Weights of a small mixture-of-experts language model, trained from scratch on English Wikipedia: 16.4M parameters, 2 picks a token.
Below are experts of layer 8 (counted from 0) of a mixture-of-experts language model. Rows are named router (the router's row for the expert), up (a neuron's input weights, with its number), down (a neuron's output weights, with its number) and show model dimensions 0-63. Each number is 128 + 32 x the weight over its row's rms, rounded and kept within 0 to 255. Numbers have three digits each.
After each expert's rows: a language model's description of what the expert responds to. This comes from a sample of Wikipedia text that the model never trained on.

# expert 41
router:117175135104142145069121109057123056082133125153112141106175170131108134142210134143113165091185125149122121159107102116182135128073122167134169050143117124105131208106120122159152167111171168
up0:174102175143136107154126101079078095097143166139117117100149150090138104154068135087115117104213107165142124119139118123203138092109049116087150116080144087143113146137069126076159127133162178
down0:089154118157159124145133149113108135071142155135143094064106081090158121153140131131084113092114118100121123123128117150107082086106161148111179167096092114156140162171169158167084110153151164
up1:157077126165125145136108198095165053104086176143076048094194163119087151146121142139147123119131145103143148135110132150155150127110097110129049118192091083147100122150161179093183100125143149
down1:162084091108102101153180172137092111126130108105093142150097121164187181166149146128072139121190077146097126132137143134144172150132146136106082114110136104120203142124112143130150070172173107
up2:118073104112132108146156174096142087154157123184093121164113128143105128125183102161071083135150142115114151080133126089114106129141125164170110121066126121134120085122154136132063103150163120
down2:101137108158129086154145161146092080134119181167121116090069150080165140128127163144090165127084103163142104184144116167100133178102166139114096110196112065099110176188077111100180105126099074
up3:114076110075174134158124114076137048085090092135087163094124123084093169065105133106118187072146163162131092159129111089059114158086149150165154085121111156156099148119087129100143178132192072
down3:054119100128063165182140122123171156121152108211121079141101151127082175160124097110172154176091147182105137090156118183117178178121123040158102126150132105120109135092142080136134141137220120
up4:086145137147091113175143122095176051073131136151143140112130179141072113129151106149104100146127119215144168133107081169160085069113164160125161087152156084181122141146088093141152080130175068
down4:126092152104141113109164118139069184137110175159111151157176096178134136147101178143097108142096103092064187132164183139063159087116112102163119187143112134107136076142097110210177106134165137
What it handles: Table cell spacing

# expert 44
router:061152102127151160130118160159128091119089146166115132120174090194154169105155162159078166098188091114152100164124103107160144205167105174010181108108147091102126153140130108120136071077144145
up0:087121076139105184090095181117081126164153117114066177133171092162141101137091179141156121180117112052106143108061112130110143166141065159098064117111130128125154182121078104118120092134141091
down0:143077117109150135163130138152094154148109155105142107128132117092091136147138079099113066117117099179129152181128160106162116126039110116219086117127105112100142108161124123125170152089141161
up1:115112108084159151130148116157113153137094145154119178150148142072119100096117107148057179163173115057119122131115103118121159157176118102098188088073156122135161135127107123098098166095171192
down1:171135158143121187107089146101159074135150122075155053209167111098078205153104099109124134074126144154124141165179178126100133136196155135124150132104136090117134168082049116135160120096104182
up2:065148122134098202136133090200046161180111158109087124140137156122115122113163068118145119149153091139141104154159073084139177191135133114088106083079203092127129155114147149141143098124132152
down2:176143138135126087133141069132202084115112152120094133120134119163123141167126142147160107126162135106194125139125134117069114150147103126053145082147137146139119131080125162102098173086100131
up3:102178160109126128123105120100146052139120186135063138104118087082141122135123133165150128073149106106180088191125130150108106106095117175112111119130116168115156143166123115073095142086150104
down3:097136168077171135112128179131140087115160174103123101128157150091111169191168161170092120117100140086113160086097126143095102122202109080167142124169137115178127084165136139131167085098171141
up4:101080092101201066152079158144113107128104147086139172122156132086160126072166171153113178148185119113123052109112084117097197169161133138080094112118126156140126142079118125110167107048134145
down4:095098134192180113123103127118064115152072081147203149117115112100108118177097069099108153153163155115094066096144074132116160145101215106090089090068082054109086117139095107150072138194168096
What it handles: Pieces with c/g, zeros

# expert 3
router:087169160130152144088128108101119076055098136144123172104165120118133085106143080112091129087172144141150121167078094103117152118101105131103192093109110193162189212174165146179168098108177127
up0:069126142124169122114180067155127128115147104151189160189136116132132102130128116051157105170124155152158098116141164123122158081141155118089153115092126142141139132117150129152155074120190150
down0:102199129181104143116127146124135083159115116080163125149139134110073165127079164117192161137113141114128171136143135144119142164086119122084111141057083111112122199146118133114081178141145137
up1:141175115126175111125089142163083134099102186156118127123085175145216122082167143104142204076152109148139135199114115164158141161117092117139165154135097119157153153109167158103147114104103118
down1:133136102119128161148157137132067174096109065166129115148126135163144086098143107109160094159134172153144164190113137186099148133107109125119145136113117075173181152105126135147078131092147126
up2:130160056111146187149124122144086149098117109110125156153159173065133141087160142138167107137122123084091200162047123093094149105098150163116157116154100125077162167077096157166164120062155130
down2:112121157164167120157142154075145125130139097147197141107140130133166125092144182148124098176135112123141122095150127165133145121130112180095152128149104103118062105134174154095156137172115150
up3:112061112119133169073122086154135124117119167121135174163097181089171146093185118130122184104145150137117119130121109146193130118144144116122113109129124140123093175164123194135172083155170162
down3:147098107135173105130117089131095090124104167125130137163147142065088146152198170169070135130109122118118152173115129171137180071142169168149127107126138135154124126110085124122162047113122123
up4:208127124134134083070109143163156103097139131137126148084139162145156121109150144129136111110144127166148117053141056146168146101102149148129164128180035092181163121130127128134101091108186123
down4:144130157164150113106115148134153140145059062087100153145113103145123135086080131092107119125163161122127137162172179139121157119138140162135130075143173175122137141120117096106107148086173158
What it handles: Space before numbers

# expert 32
router:156156164104179121155127156088114077095122086134082158115105109123080104074107122139117115143166126117171099124078126113147178123142155124075177106109146143113135196188186177114141113101142138
up0:197036134115127124143079097092135122120142149111138077102158172089112177072097138127177140116164127117207113160109113140166159095133121154170155131107115168162122167110152160100132141096069122
down0:131145079064129134078126184139147156141158127129148144128167143103114171096198112089179116116080108090139117177152113141110097122129147166167131097191106142121112071153145143120161125141000125
up1:092104102178111113104090115120125073115120125172092120130156123067164091102192094137149162113149111141101142089080098132071131128142164147116099154147202149120129140124173089197109137043141138
down1:165115103130089171155115108170080128103153092146117076149167148096149140112113104126115133190133102190072155126099173094106159139168116186131113125109151120183103091115159064141111202156153129
up2:107163146096153113109101104088127131107121130127097153182064098127077103135134153099143073111130160145141085095181121078142148112103126147124181138111149107113089147168155194102151101072147121
down2:119159095132111076135090093160178143175161163117138104165204133190153132136096152116172151142108176106127152128157125072120095205143086167073136113147155171073131115123144089157139152111099132
up3:194210148128095116134153150110160111045100103123140130131098155164170134141150114158144153124174073150116177153151115131127182119161127115084139093113112106094133141096134130103075160093089122
down3:097078109074082168141115128058137187126118171099149082078145111121134161072202136151097142126131127108127050085152165085121103096119125179142084140208135126097083074170123104135125162142130196
up4:178144129056106106170134107144122120093099096149171111132113139138097111137079120106140189121150162106091158215166091106146135125146080105127132138074146186096093138126100114058120143142201078
down4:131131096097171107092165157083151113067144131148161100103073130178138052118173120125129110143157153118115148177087118135125153087108120128130148153134121125149212172113178141134131135189159127
What it handles: Word pieces in d/t

# expert 30
router:088158088103130153079090150078198099102086177139116156124213135106084123085163137074117132137118126145085128139112079096133121164133085144087155093105122172062168110201159113121174135122148153
up0:102168091121156175081142074108157118113122159108143161145134118071168130129178095068076167129163127126091129083172083146103149098134152027147085120132141166114093153151133141159093093134168120
down0:124119099133084118101127125172146124177164145095128139101098151108146136126184124090093159128110158146138146084158151158195129142178204131079115112122145184069113124131115093148080110145188137
up1:144150117137137150139147124180109136101126123151128095133171108062107143102144131121063098167062165189099119200123137157103142148133156078147122112129059113214145105160110142163086094125179178
down1:143146144160086123124203113091099150104157138153198103113170127104106129188137093149089127108088179180114181183151162121088183147119168153076168103085102116154173126097129178127087147141153107
up2:085106159113168104115121172125165058169063156174107051099118105158124166179173112112094107104142108152102185108136132047145096133115096116120143153068124169088120135125147132155145110136119175
down2:122173144103110078098175100114127085067081125136084096074158080189189113205109141104079153101133120125120146098098069117100121109113149152144101037144086081143114198113091137151145105149097156
up3:100080143111083140150137117124145064055097143146140157133131132058072129148134067126138127059134108138098117152144159144092152101138134091090123115150148131149176132147102057150169074112149127
down3:106129124088086151173174145111141117105089148195139107130155173113149133161138112092157153112128200175144119127219087093152132138098117059167135118080170086147158122122110121101129112109144104
up4:111112137128141180140014144091169159130135178195152104100122185075080107107156157171144084123101173145108131105137101063102119142131059124103177122163114135117116088168152162134118117096119130
down4:115117194175142091117157128117194126085177154118098162096118114116103129141172158118143164138065121134187075128131104084129094146087109159046133153116113117084115149099141116057093147083036161
What it handles: Nationalities and place names

# expert 43
router:124156064135139113097122142115139103081109140148140144116180151155119105056187181150107140147153102124179091157146092111165152139102127151128131107077111169047126143147191134100150088131130141
up67:152113121096153114159098085125133098116175164111143151131198113100135133121108199149134144121181120082107118138128088132106153066152124125207173130132093117149132177120113154108062135123101099
down67:111080126121140117171075129103127127101192113107214117091184139110092109174170131132099137158072099112166134111103118129132138131099138160086189165144069107147116094142110107114090138150182125
up68:123134114136191117066160170138173091124149156123134102140139139183063104093125139107171100091133135165115158173132143196178134133085170167152136172184128044114103157092120121127120135129163108
down68:169115089132172092090087109073133162128117092124144171102153199108152094149150064137119164151128137130220106132128144116198150122186175133137174158160102097101109140111090155076083142153105128
up69:141095132160156135155130105157102133075120076070164119131106143163123083143191169083127105100136126132122138124086116116115152123180125107096099066129138136121101071133165085139165103176183089
down69:144152151118162119089048163183129105145142152168103147109092101142109118095170148185149152102125101129132080133164108144117099161136157075187125146117132108095126116158131130144145190162084071
up70:109128117152131136144105155122115137103120128098163104157138179209020068137077107146112106159110207120070139101190091112145107144099136144166151160119106147156081125128077117150147067099154111
down70:200137134098109086099129188139195140122135145070158153158105159145121165128161154160180158096108139105177163114152132126134137099101098185153116138121152124072127148090138102119144192147030156
up71:075129137109107202130104085145131126133132147102123113135140121137133092033141076083155120115152090167128059166137148130091022116186176141126144118094129178065134137109111150105106083186177135
down71:126159139071145110151110133092121163147145084174137122111160150112124141148032142140157129117099086084131180135077111110135108182137099143113129175151128194130160101132079124059112125107142142
What it handles: Coordinating conjunctions

# expert 31
router:104138116083135149063082098098196121116131133148157103100132109138103134087192136094093129103159129172110092121126086102168132165088156168109145127109051131095115138175166089117203088091143124
up0:132130157102167078132073112129112133170098058152138075087180115147146118064151097174114137114121146176098128104163102094148121165138138161154078077083194133130174111158117140129198099130157124
down0:133152086201130191139118120146177129094143100142163171136087150117114108092146181147117087172151090142112151061118147200108118082146154138111102170151127165122116066068076158126114087073098088
up1:123178155131228115135120096110111129119153118175150064130123154089083091079165124094138120093116162116085115088125083163188142137110121139127141107174057197171178122074179137161072111123088096
down1:081156088133081153114112137162103118187184140153066163128199125163161135137125112144164155114087103096124118139127128100110120109135069133139139123177163155161120225142144162120147145149080154
up2:131081124087121157154146181136153143159124157067124099103161119135093092129063133122124136145105175146122110128149146101128174156141190140149135135095155146100159067149105147105130155036184105
down2:168148086183176130105078118142121144131055175141122066104066123099109101140132157182159101167130132159131135105144178110127109136149102169126140135162100153123141149165128133137093147104131123
up3:184097063137199127106172136167232120133078146106098093119090081134159116122141151179126110096112165133115154135090100170114142181186106068142112088050091182169084103157188097093169153093128146
down3:138105133189135169074111123113140152133123212084126137126155132214065126126103135156133149129142136142094163114116122109102174122083177188152093155121172132115148168145087120133113132144130149
up4:130163064087175124123154100118185063124202205132137095166139090090111109110143138142185121079122097150146122111189122142112185158129108154176099143117082144110128118122115110120089135115129152
down4:097131118148168183119135119147106138185122144129134178162149100120126109079153115051122146121100133083100136093130134149204091055140125107154077118137118084125089134170073118119090077129131165
What it handles: Table cell pipes

# expert 4
router:113155101112126170076134123098092132143096126096093146101157172152142106057180143119117154076144126123177110119077104134145143159160113107086178112124069159142140196153177122154154131139167095
up0:110118125138150164084083099061100143130136166112109184128115125192139131160106151133121163122133076175179103138144165148110175171157162182158153123157110157166129144161170127133135089138145137
down0:130069113129101111132100121140125126120134167152119103123142118141090106067090141048120141189173169102125147141168108183141103126152147082064111095154111105102082107125169193151176155111148124
up1:121186136084113088088140108120118192095120133058096161112141122184088115096162101084148099116174066082172084126176163112133157154083082085097096148110159127128100108147159111147147137144180130
down1:112145109126084159010083142135131116130134118126073153183085187080136156175099104102053139124133128154130140195124131121133157098162182153133100155129111084145131092115094118090164131128102117
up2:147202068107167120109134103105132105121117081166160132122104116163155090103108116151050102137109091106108096105131149178084091102082159142185156165169099111139123157112179123167102147129169093
down2:133060149174099107108183111139140145081144111115079172112175112133080162169122110172186128126138117061148108075090190175092110124187138124127075157141091148086088188132152135107164107124111130
up3:165161112109127102094150140132091110110100129149145154119062164100089146141159099138134141097070096138149135116161106135176116168147105146151136149106128044130184087221114084140142126139161115
down3:059134132182176081138122146091118105137151164145169112086167149157177109168128210113163127159139099146123099118107114096150163134179134111170118113117154170130111139129098131100129086119085133
up4:121150074129122102130147106111140137114123166084126131205128100082113180100171182150172152103139062147149096135128134121101095144156141138135135093140105121188164092142118142201150109096203101
down4:139072132171105155129097131109180146165104164141118117119130081149170129105085128179125114164106206090111120048150212094119125110125138105097130099150104137138112145196137099152114173124112187
What it handles: List item markers